Weights of a small mixture-of-experts language model, trained from scratch on English Wikipedia.
Size: 14 layers, 70M parameters.
Experts: 64 experts in each of 13 layers, 96 SwiGLU neurons an expert, 4 picks a token, a softmax router, a shared expert of 192 neurons.
Training: a variant of Muon for the experts, 691M tokens, 5272 steps.
Below are experts of layer 6 (counted from 0) of a mixture-of-experts language model. Rows are named router (the router's row for the expert), gate (a neuron's input weights, with its number), up (a neuron's input weights, with its number), down (a neuron's output weights, with its number) and show model dimensions 192-255. Each number is 128 + 24 x the weight over its row's rms, rounded and kept within 0 to 255. Numbers have three digits each.
Before each expert's rows: "mostly gets" lists some tokens that are sent to it at least half of the time. This comes from a sample of Wikipedia text that the model never trained on.

# expert 39
mostly gets: " up", " rec", " ref", " dep", " out", " dec"
router:143115137161103151152111141143142114129115182120135134120145176114134130147155124108123098118100158113110091135165126145102124151098093105142090140133132149127136121186119100100137114135123118
gate0:116119146104093142102090115124135131173127097147138163187124131117105106112125090132113134104139176070132089144149128136128153156130087139117125152069110127161134130168086141151110050111138120
up0:101139149109090115105117153126087118151145088123129164122140120130091158114126096153119167098149155115108111140084078126141126139119076145140099116109107134149111134134125137112096094183133167
down0:137123146113102164109137126129110128108101127116058154134177171132197107130137147158121104177181145131159116108154133157119089134152163147115143109131147154124063143151108138090123144153130100
gate1:167111159166103103117123157120151136121091093111121144106158149125154123107142115119144126110128111144134125128151160161114160095132183116107125120109127119165131126149146175149124104124147140
up1:119106122153126130132135083145131162120134139129122105093150108089145158096105114089106114098123150117137160129113097093132118139142082095120204141138138130125144158086088135118157128124099110
down1:118086105115130109144113146101103104082108159133137115155174131118131121152105122091164176121147119157167103100123075106154169099148169104103119095097112097156131138133131154118134114178152087
gate2:103109146101099098147125118140092142087070107131132118125115139098125106111137148136103125116116126150165163129145118090117129138122106150129133103101193100071121188161157153080133121119108137
up2:131113158122095135115118128123133130115118150156125120127126139125126128151131149080122108115101115124083142145127149123122136079128080136113106135134185134144110177123153161118133142121113136
down2:088124103169086146165101129164110120139119141144151151184159130166142125165126108122123143120156108104089143122113093156114148132177134096139120119175098131130165141124120144097136115113158120
gate3:104122161129177105137162128114159146124119125146112107138114154149165160098111125125147149145160139089113129094109131136164094127079156099133149137116086155158139098120152143149117135129175116
up3:131136082116138086116093151135132108151147120096117156108171142141118142141074146131116145114126127155082124100141135133105188148142117140139093115139107164101127119130117120121135128151131167
down3:140123137140180094129140125120099139123120174141106103131101098093132163115101117121120141112149096115143124123109118098144161083089120202133161141159123154153150109144121163124079150116117124
gate4:089107115152106116113093111116137149133109119126114166133151144124117097139113155141112125146104120126095130132122163130130106108110104123123155143108085130100098171091151166099133085081100167
up4:083163134128149163144157161114143137153117083153126110130147111096114164127167152143120123119076147130159131100155113144129141112118162118140104165119131094156129105163140069180139147160106098
down4:150155098162187080128103114140138164169142135126137144120115143111114156159113133092105132136147120109142131130154135135140103099161114130120134120181126138118144142154119088110108102091155117
gate5:141168105141142104131103126147146162151165090155151175116105088172144147117121116109134144131137092113110124117138113113131137110156151082122156119112139146143117121121090146094147152091083117
up5:111145128080132115130078122164145165112124131131127143141126104167161121127127144132150150085146076149096112122155174141133124143156153124106076137105142109131144134107175125107143122101141148
down5:135120174163118114157134111098165115113152094141147141144133117090120143155152145117120143098121143102147167123108118141129135147105147144160124085115126111106117119125168128120159113120124114
gate6:108136089162151097094111143114114136118135078128163066124075130105131128149119121097146132137160170113135147118121165129155100149118127108139164110105128116117102141112145134168110156128135176
up6:094131122181116151105102157101091144129149131145161103091109129111137147182139105127109152134144151160164121074130131125166124144113117140137158112133132122096104152107111146125100127141118117
down6:143170122099101157127102110147070113123118112144148093117091098071119122144144081118137135152132117133095100131131130126095117135177129128132150092134159132110122094105130076167128126119143122
gate7:147129070116097130114148134165212068164126121094088144145107160156127141117117115140123110127149128149141157078131129102131107155122146126148104134130154106131114160171104091147117135148091108
up7:093127112127171151133123094117086116138111152126093103121154132117146099150139189127128096107132149116105110180065129087133104137123173119086145162107123087098140105116121133126159099114172147
down7:155101133133156173096107127113089162111124157113122087112161141169076107117154090115175090160101149152100129136122109120133131130147121124122132148104147113128101143113130104120119111116100155
gate8:124138064147101146118106100150073136090082141125150118121162141146113156181141138110096133150160126099079138128122152118102141134138160163138126139136119104149152113158128126140124170167172142
up8:134164163082139105123169109129122129164196101153131112112099117152159119128120082161110127130084070108154118098162112115134128073127128130121142118103108170130120145099133121143168163114108099
down8:121129087176145153144182164124167134087129171143114149146112097106100129131132131074103126103162138092114127160108110085108097115118128102129156141137103143173127134178156142134117148144116147
gate9:148130135130181149111140098147136139136077145139122141109138148107102100141144114130103193136147112155095156187152116133110113133161140168126153087133142157124123146149110106145155131144124201
up9:126113135131150148132117133075149122104105126127093137147174123130155058106126115125108110132077118108103144173105140143092162127093104128140122155116104147104142112108128128136121158149164141
down9:129142179154131134159108119083078099133129094161150147108121160150164111088125109140122180143135119107103128161106123101113136187108142083148146134117153108132085125110163157137141101109111151
gate10:112148099171140133153106142128159128149116153160120139127155147177158145116138161137141137143097090148115098089156122141125173127103130134119178133143115148088118188108104127122139136099107079
up10:111082139105157115152083158133104153134157133102145136134099183154132109119144131139175179097095107167089123134152157173120133124147104160119133120078167112109122163134122150121118140107105157
down10:165158107164117103122109137122111165094087099166141125150101115150122163108167132146150172081122050146134132112108161128100140094119176079133172141121077101101156117147088137157105094132132102
gate11:107121143168138167111178124125164115161136126112169146103173119103148133112132142070119160159160089099089145134153121113106147137148125185107172138128108120147137110145124178119157153132169162
up11:126081130092108142141113120095127159107125136111129113153142121110136131150086170127143148106099139099072143094159086107176202116105137134134140107132118099120124158092124136112161105129127096
down11:173129175127109156143133120143133106138134161143110150133142100142118121116100122149165117143099096111093110130139115135094162131098078058152156142162090131091169152082115086133148152117137157
gate12:155157149117143115143160180151137123109116123084136132122117108128109104143120127119120155177124136135142128136167158117135134109156149132136122140115156142099153134148173109105124139125118144
up12:128152109151151134096086067080138158097140156144150125134148102085186157146136111143085127159092086110153132103151142082147128104105095160121138127153105103150164152127121137147107080164160125
down12:138097126139169147104157149128109107168167132128125127141092145126116131097106126125146129138130114138103104154135163186119119156174136144160130100126139133104181138147139139117107183158145146
gate13:131107156170102153094120104079093163145101123127131123080162146115115139121125096172182139151154153080105162151097114130133141142102151111122126126129125102080131125149137117109101153210134134
up13:109125190159065159118138143088116141143101121082157120101150146119128132103112133143125139111133125077117152131100090133107146146111162097105089113082123143146109141121148143110132147135088065
down13:129112146144144143085118121125100085117166092095134104155171133121109080123146159130112119158138171168099101076137105145137133143134127170116130165165137135154114124122142100138121145148127134
gate14:183147132173108123120132123117163117095125142129127099114136153124117119158157087128074154110085126082152102138110113122169113131116181167149096126134179126101118190126148121106098139112082130
up14:071125157067156175127086128134103121102129096147099131138131112156139115090145138111147200146162137128098136108113145111162149124144111132135131080144123135105129135142114116127148065133134127
down14:145143122152135098174114169137122072165117100180138055151114096159128149170130113142137145111089067069091100140097128111088131134135113105120136111121137166126152106131142100155133155129123155
gate15:116147156121133106111177129109103163107114143181081106155132083111121134124098139084101140140155129112085182171137163123142136162091099159126145161129156107139138116129124152141090105125096141
up15:136133128142148138104147145125146096145132133067154129097134145126167152104119128133119114119130151117184087098093073122099161129122118151137127131116117081099108153137114150126157109168142112
down15:115152105119122145138131150119129140153133089133162097126125127140145122104140103122109139140144141141144131131169127136117177198132115101140149161121151163150126140111156082133114153102116090
gate16:119122107136183114111095127181137148158100095124146134137100117178124158105158079164133160121127163129095127152179151160155120158129140111129129103151137110126151121131128080145153145160103117
up16:107149124118112145125110111098161177093122140191191132124145148140151104150128158122141148114077169115133116135118139140127112102115137149145124175148120144125142161110091139133082071133148153
down16:123121127142136103082115142135159108093140090151113126116138122121109110106122155138130153167118142103128101110134110155149109167114108085129101136142125098027082140089121130120107140134128156
gate17:179141099151162122122117100116146153113157171118162123104137095113179127123137171101114121146141140130128132176123097099145101105138124163136116126101100155109123132135142134133149161127154140
up17:084096126135135160143103078081149190122137151128099138136096131112157160161090167118150123123172133181135188153094152153168102150164102136148125146115115122103140139126132125174143112085136114
down17:154131160161112123111089093143069137119127108124134123128129105137097099148122122135097153085132156132153141103097127116139135132148128170136150099137118099119154126126120113150096150127151110
gate18:124131079122120138118125177148100161112074145125169106135114136115137122131131090127181118099103127085108149152150164163140144104115131130129100154114125133115135179135110138116132125115124118
up18:109140108107133131122126136105151160060118116147085108092105109103143130122117107147146099140159155147141159141183143159136092131143149112138133108107116129133102191082105150169147100131123144
down18:135144105158133096185115171149130106187145114171121104178099119137121171151110131137125127086133144140137141172113134135135104123143126113122131101112149157162150126097140127146171129117134109
gate19:104084123099113139147130117136135127076138146109125139126079105122123111143141139085164146091102131123106127096087168159116127137142132143168190098130123128123095130143127170151113086131152158
up19:115117109152095100135120101161123106092147117111135110111097069083103151156136138124149120090092130148147121103161151128132118103134122160133135128111094143106114157121172163146135088129107121
down19:106136102128108083142077141137109148149157127137081072111121105137120115133126141107119167124129161116088123138145136141130101102140160145175120154147132113127127132158103123086168120117111132
gate20:109137135110141166111129159163132158111116136132156094157161146120112130157158163115138119117068106141140101160165105141116146119128114141162103134129113154119163095119180103081162126114119134
up20:089136117142115111099175108119089155092115121105140095145129125107108144183141164149113113111084088139111101126128119154099113139146131146172118144125131174122139089108148109101140153133107120
down20:121102187116135118121142075133112116144159129130091130116124094098137167131169134113116150152146135134127163202117152140129106202115158157135130124108121178132097160132147159154132088151121132
gate21:095138123117119105108124117086168144136121124134136127165134167124101143131106164114132132102108124196123108082121113123137130104101126178107117110133098129114099142148132119172153120130099130
up21:146135123149130113098128113076133102150076150224154146165165150109093138110108150115141142122109108121110086120149121146169133115110099171115122113149097152148097111138112087110146145141124136
down21:115174099112113102156110143143141103109161158129107116111114071142144133187111149101107150138127118136118094139120137159104119108141185140105145123126105117107133115135145141129087121156126120
gate22:137135136078163178138156143096133142125101115113141167177108123155068122113126098117122152147149150123156115123102073122115096123132136144097153105135139142157140136127126133174102104114121128
up22:145145162115109184115109136122129106113158144148142127113163131062116127133080131123131178127099065087120174122139155119113136143120133126107149146102087119121160128126108120089148172103100101
down22:129108079154141140131162126136126130138149140193111072114124118096131155117086121151100140137137139096120179116129094107142090131128094122127164147108143166157110146121116117093111164123127120
gate23:086170102130148115095147143174135121161126128161172139134138148124149144118078130158132145157126109124115137159154137106144113115103135122134160117096110148145122133083125131147141168160121108
up23:131138149147139140090126119115110149160099149109090130071168089145123140122111105114154125080108137135123092118158124122126100103106130185098128152110115151124121153111135123144146148140128117
down23:120110113107146164107103133117154123180119129148149097124137035120154181160110116128161136097136123136115129115097116103107111119155123164137141094094103104127146159118101100137122133129131151
gate24:115095130183136157165121146109153112153164154167118139099094124093185098126134134130143116109111128126121125123131160177088107123117154129160112116164155113127155161114103136134117128054102149
up24:115111096109134084130146082152143104082170096103115149148111064134199141181136107141174140092135098167165152135167097108135121120097092109114158146152114130104109110147141121139128101127135123
down24:175102113161131138130100148133142127147121201076151115084104169105146132098075123106097093103168117147111148139150160100168139113120140137107127118131074119158138108131128148114083122150152118
gate25:107113126135095130115144127132103133122111160123063136117164141120144104103112155145155145123118118123092113097091102139124131132161176140130123130138117110134144111123143147102126080126158121
up25:117150133112117127100093104123147160150134124140138155130148105174184117127123119154140091157180131167130122133124102134113137126141141151137153152104118129119137119138108119101148112176149125
down25:162101094170121135159148135137108151109103109155198128087108135099145108118110120178119109162145111171094115167113145160139141134117076119119092103115136138112099127121126174131115108171162124
gate26:120158148120128124143091163135148149101160144107179133084093127107153132119152094170103128118120074103165151107126124108128111131130113100140151130078176147130125198163137150133130124111099125
up26:134138152131142151122132112099091147117125105178143137158142120132120139084107114154122137131140130105139163095092100130116150127156153133136187123115139178074183131160088130137074158134133145
down26:093145133140118152123132102146189153152145137116122098134110140123106087153142119139128153133155103101100139147163148113141163138140128125110099151134117116115090159119157105142093110150082140
gate27:104138075144155137098131130119128129091145124136120129152156139153118133154147102123093148154114114156186156150101164124131100194122118147057134085145152145114147099137157147108111136116121176
up27:116111083145092143092134147135112109126125120153122150142134122155154148104112140088098140161133113150108149134120168125175112136063095162053113104113151099129141094127138139121125136104139114
down27:125171147141133124135147117135175167083148129167154146113108108107158180175091113126117147093131166077164141133169130121119162114100147135129159107131107123144174181128104130127131124118128144
gate28:121109145168179126111084147158135111140144140148123108153134135141102106096139166106118119145135141141138125168137171109066071107108110131071123130095139109128117111109111119134171111153102117
up28:149075130146162108130130122152147090143117164136108129135108163161136113083139141107139108146167151139133134124096146099090076160110128140156115129119170107151156111114122138106152122177118112
down28:161147087108148109127140125124147130117096118137110138135165132155135129123134154124104145106124109117146134105159128152147135101111139093112099123151120061129122111131131114109099152096129111
gate29:118133127145115128091128116102133070165110122112164119090150149133078134159170124092122163102084102104148116119116164110117087139118170137117169098120150139132173129158187167126125137150133157
up29:121101145102118119131096121156145132111123142136151103140137141157134138149128111139169131109110094145078097153094113133118157125124135162093126122099081095157113134082121148109124102141160122
down29:156108124142187129146143103122142103163136105159093145132129134112129156121118135106121146132120113105120162117153115169108151174138132132109166080132145145173108065112153174126124143172123148
gate30:148131153145141152146097104133097134154126115121130137143114141099104149145127153109158133112083112095114156111104114136068139103128178111137109124131163091106110163157151150133111103110107116
up30:106137161158155109110112122119084131155135114160124144108117105152123157149137158116140142089157125122134130083080138086078073090146145150137129105131155144091133129148121142176119111107077143
down30:125121133154138067118112156121154130156125078151144166125103173146144135122110113162141125115119134156144123134121123113098137124157125163152191146141147112101104106148128103087125117135109123
gate31:161181097126153166117121150100126114122131144125114122132127147140120092152079164122109203137151159137156116129142144128179152131098105169145085136156140138158116163095143161145092157171139108
up31:117160164100127116126167109080076081115119182125149090084162138111179127176097095083142127111128098108123119102125163147151127149065149165118137148138103123136089135166149127136103165159152133
down31:124129137144117138142081121133129137103121144099171172143149139119122135097096127152122142114079126150136111140125158139143136121126092100154099107168108099106180159157106137163150144164133123
gate32:182167141175134091149146113120106122145074124103152149090130091140131111163125119132127150145127124158100161122133162134115114102138156182110130143140128103143160164141109171149129128111084141
up32:119118149110123123143130142124155130131152143132117113176106154112124121107170086122176103111109106125148145107125087104132121126145128143112100139131158154115109102144122104105101136136115088
down32:107101150123115104119156116090118129117090138144103099117144133084093085138139145152143153186090118138117128116129115136129161127142188148126123114114140108122149115178104166115116092144125106
gate33:120143114131086142090123118167137093138082111107140112118080168122124133111116108112099122130102096129127117125159080176078155155169096117128106124137141140124090147107153141135141132150147116
up33:108122114147136151171142130105100128111154117118087172125134119158109165130128111159093126093137110137165145104138108115184102192141147158100150137105088160146125131159128150157108169119138138
down33:076161124134115136094127141148121137175137111169158077127153098118076119162142135162161110068108117126107121163173146131150142137128111131127121164129151175179159139148101172088096142114158120
gate34:149126114145159076130132104138146144144087121160148149136127158147208079125167061119136131079128111105163122117142121107115177084144137148147141119148116101073105098110144143130121125132168148
up34:097144106167165092142106122117143119116104172133160141125146149138201125148172117094137118091097131079176116099105159112094129116117151159203150111175114109088086147146089115146150140126138158
down34:120157127127118112145141117150148147134104095149131112143128109062129122152080131120115107152098083133131183167148136132147126105117132093099155155144118137153162103118093130159131122135136126
gate35:174084117099159100101119107114118121137127136175103113124107108131111114124155103133158162107090117146127102173132157140113070173150093144136142099136095152133161137138155121120122123075080124
up35:107118166127186114090130092132122120152088124091152150125114175119111118132140113115111166097125132145109140136114101142153122150166118139151109077136137153152130164174167090113131138128127135
down35:104124136151154114091107103100145085151126144117106127117134142102164119132152085190153119149135152143131078115083125140124090153108159102125119131131122151103152209155160111111125115107106139
gate36:129135075118150098052161126095116100115137133094115116100118202105133145113140139103139151142096099157116116090112128133100170119104128177142158127139127165115129101112153141096124118151155138
up36:137155182161125137118104074124145176123157133122142084130110093113136159102051091134096156137130105115124139138108115109145094136145155111087077126173134132126121138121120143133168094123115111
down36:133145088100138079136099103154110128107143148135122103128175143132125140139095170154167155054142178127109115156127117121182119120146133140141145158102108119122109126106117146080171116110123056
gate37:143135159118121106130152114135112158180144130106092118133133159133128150141113138147149132148144113107136150128136134134091109146105141151193127130129108171124179104110125071120156129131184146
up37:129053174141123136139086145112165141114091106137124191097128131107115131152121118115146128127134162080117112169117112154098171108127125116164133143149070124115137099117101110085111128138095126
down37:145134118156119123132148170133124133151088146137135141126138105135100161108120172177123123107151153172127160095148140124126140085131110114105072115110116136129091163129122121091124140114103192
gate38:117136134139082137119114115146093104130145108145141114146125097148161135095141163103110101120113146104148154087102098105105111170081156123082152134070076085142111083142117151120131095121145151
up38:117117134135159134146108139113159129141136140118114173166146139152117152073156150132166083179137122114149159084137128158107109165144116079146096128117135122120103120110122123153157129108091145
down38:138110133150135165155099158097133135158123138117107135123118167158153124113174112124137133175139130126143110111107137149092129134139145140138112087174151161091106126138125069146145130155153117
gate39:150120162089154158110126158168095139079108134115109160143137116133165120123133151128125114128151126119165165135149119160162096108099133120072105090112145148106139165101161119161141102093117123
up39:157082163099146145154188093103116124149108145103167114121084133101124133160132134180104156164152124125101108164119146136112144106123125118119149104167153144149115114147079131128093131116119120
down39:142102102127125136156069117141114084127125123064143153136100141153109066152129114122139096099137158125115125125064145074075181127139138137160109135133125120126104085120129106161139170139176142
gate40:143147113083149092148123150136133124134050136110140146168096079102086120110128141107121114093137134156141103133123171125094135145148119111114150105069108111108137128120095131151131111118146136
up40:107135092146148125160142096142153148139137131149121134085117100112110124112149137111122090139159119138112150116136123123169093185136134126154113143080081121129139098116151136062184191094158130
down40:136131143148155180116121104087106115101142110108145094085132132160135159111114137145133120133131169131102140118162144120124114113091160130098097200139115158091168155130151102084112151125139090
gate41:150086119084152125059102080138179103154134121166111114117156126122155126091170163124148130128137118146135132118126149136125147119102131125124153130108091104101131121138139157098096123125161118
up41:115106114120120082136134120118126127123131102094093097139121143117159153095112136130121126132155151119096157161146098120124121142128100121120159135144119117123104093127094110139135089139173143
down41:135152099139151087124107163138065124152151113136092115143128117098143124135115136050108126135163100128106112118157121136104101105173155155119131128170176122133162107105109135132145126138152145
gate42:130155121126097123138132159132109134121106130099102100080138158135119122130145109143166113150119140151138159115144096122139143112089131101109087099149095117138174101126125105151138152094134097
up42:103125140116173162110156165118124091068135157108159151120126128140114111097144103093108121140136130153111132098118122114106050142130097105136154150155123163105128118096157099136164147126154169
down42:128191088114099120125101118163118138132132150124148137129151096113138190079128139119100135164151124194152171155147114103121139124143103119124133156116094136128100132118140141157169123092107088
gate43:154154139140117155117102124115101112107164095167140116173128125156157170131172126146121148171171094122166145126137100132127109172112079106098174113150116137138125130159096141164169141082115149
up43:130149145156082140153117117140150127147106109114157133119167115120094129137135101084121090135149164120142163150141116124092066088125133084098138100126133175153144148134189116144176138183155134
down43:104134071112162103089147117180118116154152138122096104131091138169155093138101160117094140145144150128139108093095156100168141143085176092134109122106110109098097107142152112108114130152133118
gate44:123148145154168134140138135110094145137090110138109175173166127159123163136154134164086125153148167116109126129162115185100099151107154097126096130181127151126110156130152169120165115113144149
up44:108132151081095157113152119171146113145152138167111107127133180116138142124130144124117151116116130098136124146104169106154129144108102136096121174096137142108157125133066133127097155146106088
down44:149131106150124128159158114148119129134126143134153146161136142144160127171087138151131118148086183144148119097160102162102110141092181098092102142130113126129105124162134111131160133167086106
gate45:128123164117145136152147159116117121108138147116132097096093166081137127182144094099114157115174148180120144110127134129153103160103115143108137177132141137107138126151139136107117155090171138
up45:138147171129140112107160146086109120161090124125120113070106173115105154175132096100072174125096107148124121123078108121133118148123102146139140140139126095083098171139133147127138108112143143
down45:126129128106182158126158126137147134130099111121116135085123090102112106102128090091117138125090149148139081134124154123087179115187150117140124172150112161130104100143150125140109092153150130
gate46:092107111164131126155130128106121123135136157125086120129130157169093067135120115161103164137113124126160158113140139151092120126138116094162120090158162125145172178132112148120182104097096096
up46:148083141157100113145125088057109097098097115093082129149113149122109076150104146111150158105114154110167126095139133160114148127130144133137143112173156129110092114155135136138110132129129110
down46:130078153090139121089151125163140112124089105129137161097137150152142106124137173115127182126138122103153163127152139141127132133150165139123121123171122152129128137138108127103172098175125129
gate47:136164127161126134131128134133138098111123148125136122114145140090175130142161128130104141112098162138160120133146112160113124130091128110100109136138117117070086162118173096078142119109129123
up47:094163124137129182112108088164115079105129112156095112114106117127204089153091146154137131117113123165152107127106083141102106079156127133153151113156099142082109157107159119129142096137133130
down47:097118105119130112139153129177098136124085136142095099114103111101091158145118107107144136097150123109119101125131137137136157129140167108124098125079167109147126112150143127131126136138155133
gate48:143115094095175151131125148121124118145153140099083120122077150092120131083140098102127129163122097121117092181152133112110077134104138147098096120163140147145124134106077143158171106139143083
up48:124117113089152124146126137115112135129124130138131072134140161146123111133140063132111167128137166106090140143123162163117123162146083136125149120115100189155143119142118158142134130186136174
down48:090134117124140118154121121145110163173120119106136108165142110123100131127164109170110145112098112117134140128108125166173125136154098081122143108146142142118181146141118142096133132144110188
gate49:144077106109095109081103087098096132116133087106084131130134148135162104139155101095147137123139105138108123120109173139137149128105080113098130129133182154140141137168135143116143127087104111
up49:132089154153116155133084148112158107149057120139112122114183110116158142161100152127125149107116101076107102143130122135073140118114137131075104126144122138107136141130178153114159161133155150
down49:146103140142072105113123166101102133121129121152109166085133137128126087121177123130098132142125117101069128113159127131140146149170120114108126127134123135120081138177095114125084134155129119
gate50:164117154107124184152150137129100072064105140144127154119124131127124132163119141127127136115094108149153112169085136072107114093111161188151117155143139171128106113148140103132102142129123138
up50:129137153155134125093151134093137112124107113136141150139154144132142184116124128128108137096096127173155098142136103121123107148109138172152096157118131142139062111142132068126128130094155144
down50:136168148112110138155076124161125157116126113116112155154121107152138115112148127119148148177148135101134078173134097105105161136125183120109166106106136154126142141103179075134150126119139119
gate51:130129144140147116140134155112124111094114049135135138161111161153123077145178101105107139099117118132094129148128149125112119110140156103157130080117117173152143111113118119163129172136118146
up51:108148131100098187154115112145157135129174127079159115135103143133134137092107151069137140168155128087145143103143116124123132145128125133088192139121120159123086117132137138128127136113165144
down51:167117101113075082093140119068085116122089135170105132138161142124115133110153114099102138138117173174145108127125109114102109115110161119105119119169159067104150117145115125144171147145081104
gate52:142148101136161098113149150095107145094154095108124113136105095100139100087146125124104148153134142153109117169140147128163139176136103157132105155134146137154125130131161094144093105137144130
up52:145116100116179139144096160119163136105110093091101147136120122102128110110157167064125137113072152126153147151126108112166085096117129154120158126129115145143122155144142151109165143088126120
down52:119168099156182107116143083121106149130090115151125121129141126162134141118108105145101110157129140109127132134084121117115135169145125133117132130144075090114130166135155131138120109131149071
gate53:141107123133144115110103140111092147139111133104133129120180134100151115130117156138154142101137160086181136157122090115109120100119115130107105106143124086106100104106120157076159115160154154
up53:107131130118117140114141132142122161136099143099113133131132132083144131110141118161139064110110146121144111152157139181133112145153158133111088121095167168099144127127125123124111074124115146
down53:117146111126111142127172117130117119121151147141127145113094123140148175146181148101113147131135145104099115120144148104085124204127163130123098127156114182128167115141122120153101113153063124
gate54:121131142150124138117118109143076155139147128174130124129131131120103126161127129146114117077126128138117124132157135112140185124129081139111082182136152143106107119107140132141166122153111118
up54:154135114132134109136130150141109143128135135129155131113136109143143116120110128129102146153162125061114136144127140095116119154144167109160145088121079128144118159127168126109093152088135182
down54:102115150129121137088110150096173112111140148139146122137135130114136151119144159081135119109121138137127111149099121175131098148119167130109159135126090102157153110109140085115163157135161123
gate55:113089108174163148153136131138137136123134161095177113125135138146119076106154136092115123135099124118113123159081120133144112138152128120166126098159146127107095124107151139089111115124109094
up55:084154148065106100094104101092127108149097126141107130116107140144136146077133119176117166163149127148137136087118121167141161146133127130104078090108133137114082141130124106136135100123153142
down55:117102096144138135126103110139110151106153118151152146128134120130101157132100103109133103080133125112111092123117126168159094129133144189141133137120129138140115156139109163138140132105137115
gate56:144138112136108121094187113124128135094150144100148085124098106110157140123148140183133099118134095122147137141117127140092136107159142145141092108167150169117122121145119149119118128107109151
up56:126155119124132098111185130124095111088129167110161103139122129162140133148135126180151076099107088147153117142127164151107134142159112124126085094159153172114123150101120145116145132091155126
down56:142089125132104136179135143140129152139122078104131124115153095111109139120127127149142157102130092112109120154160108135111155123157120092127166155151131131100145108137101102199167117115105141
gate57:117158125162092143086163110115148135123118126123155164181096154133129131132110179101160137134138133095133087140115153107079115107134163137141128110174108129144098149149126154082163108098154092
up57:115176075154097147097202148134180144141120107126134109196142185121132110157121162123155149132143159099164107135110132122094118112150182133182154115153136138128104129139129117084132107119121122
down57:115143092109124129073169107121138147099132133156133117089156153139143099124112144095111111176125119116107121156126116149118141117116137150101114064134139143154135152129149139102135200119170157
gate58:167117127122133124122135146118139111159091153165136170110102111150130126117133118101134150133126151123147099134120138120104139147132121152131122110137125145106128097109144131112125100143168082
up58:126120185147093131129130118122130121120147104117138162157124153133132107084108120114159104130110131105159135120106106112132148107122133118135142084120142158109150107102140064155163142122100115
down58:139154122129127128131169109128150135113114115156099133067129154138106133111145147153153151091101124120106112094169126114126093110100115138106155093079081167127082119171140077120140108133156142
gate59:109123107127143123127134122128102183133113140118158166119151179123144114156126097125148128141087164112128075167111156128146066126155132138112125139150129113129100102169088153113118113125095146
up59:136102125093107133117110122161119139096163122092106148141164123150091125132121144110137145131127144195119082123146155172124143134131103077091105139139106085188165123108144124097117109126156161
down59:092151096152124095113061127100091123137111139134148115130119138150100168100131100148109107114131122125164100135134132119132129131123144121143133082089094118107106134120134116109131095146074100
gate60:132141139118097121102137120145105079109113164134102143135075142093106122143099123124098140107115129173140163099193150107153108131109113121156161125119108163142117141171131082127093131125111104
up60:105169126127149147099189120136150115120158126084153093127166175131126178118141104136149125133125098118126126129099144165111088153124089157124142122150152140123070149115157124108139111121093150
down60:079108132117138116129140139143139116088135098178166154168156111168143113114148154122082129106115080152122112173080111105120100134095137091112165146126086128107114078134103165141115110140113089
gate61:171142058090178144118122147102118135139166095116137108142130115128109128151128138161136099169131131115133127127139180132101139112147127112158060113098150155142114132096111124156139178107145129
up61:161111144115148147101169155167139121131130138101156087125100145144127085106063069126091115150150111146118088134122165126090141120134142158098083142134126129133158151087144104140088138097124153
down61:139159104107119089144144133127169107162162113186150159135154175131109148170126152142153093141144120150106125151118096123111115149132112117140151121146145107146125103121131138161127062148121106
gate62:114131147126106111135069133136127165133179107105172142148175146179171135103144120136140144109107120137117134144145128163165103126123117159156119117122092126143125161129113140142117071089143126
up62:108148110141100135109118125115126113106148120143139132147100124094129148125126101152109122106162145100175149148129156106161067125077101132161142134137140135154104121114162132132122097177110150
down62:097122106105124152163110122133170102150158123116124099117135115147115124143099124133147145148120090133103153151130112114139118138137135084143104099079125126154104151130127105105125170127102160
gate63:119118122116154121135095122121115150116110138137147112116091157131103127126163140139083141113165146122099154145155141099125071140152132142172144109154128118122112143168170143148120117104111137
up63:130087104133134111123158153147157108136074099158107138088137097143150094146111083127152116128114117134118127175123091156096142147137116099117128145167098121142158088142096105128120122169127131
down63:099159133129090121130137112115108115150167155134152105135157125171112138110081135105092095125106114112111103133175127136100158112157121141157124123113069156136148129136172150113114137132122132
gate64:135187140175126121084131180096088084143156160141124096095108145112153133120105080130135090128155097142125146146108111087112098094098132155172152136130164136132116130167135154118065124121103113
up64:138123115125114151175109109161159113162086101128148103155121132117136120124137129140113143123098133133105136099142127153128143108106119117171114159140111057080106166129127124142141107122155100
down64:080132124183112104114095135179121107163124143156132109069114153111134148117162182096123139119123113143109126142096129093154096123131138113132134117145120167159105131084166118089127098135105147
gate65:196123130121118153103110156118137120157076131158156116131135170170099115160139163149133137130115151098119141135085112115099130156122121161130132125146124159133157142092150103115123119108129130
up65:101086142099145114154092110111145159130197136089088127145115063097151143089121124132098111144131123141153075117159169145135105139148135093128138103127119115086131118171123124121083092136130164
down65:145141110121111133147139114142126117154136154098138105162097089116121135126157148156092130132133145136121151101150113173088126165134165113093112127162137143155156130084131119108094088135147105
gate66:134159094180134110134123108101163153158168133084115175105114147160132094136172192097113127118115158099115108100122139149102119141123115130116110116150144118086132101121146102096133084121174123
up66:135128107161114170130153160096105156157062145110141155130148102146126130121167137150126113138145167108155120129103109112115157116107122100141108106088165133147139130119167149110084137156160104
down66:105131158131143092090099139180136157079126145125126123175135144114093108139142090110137130158166128117133135130115174161130138127125124156137115092131101090124144170128156118150123189153137144
gate67:127183152147133171115164132136164124133149166160179116107119132119156135150133121071138109135117127131131095158142156089126124186130139128138096157140186169145149118114107077087113146128098106
up67:140128115127110094130138174154107132163117083125125127087149189132109133117092124178122144118107133138111166122079105140106114116130139115094154157112129098098110097127149148149159123149164108
down67:132122174119126098125135207149117148159170106111121099142090115128117124093173144156121158133126132156165133126084116127106106153172149140164140144114187118155079121115129156115109170111119121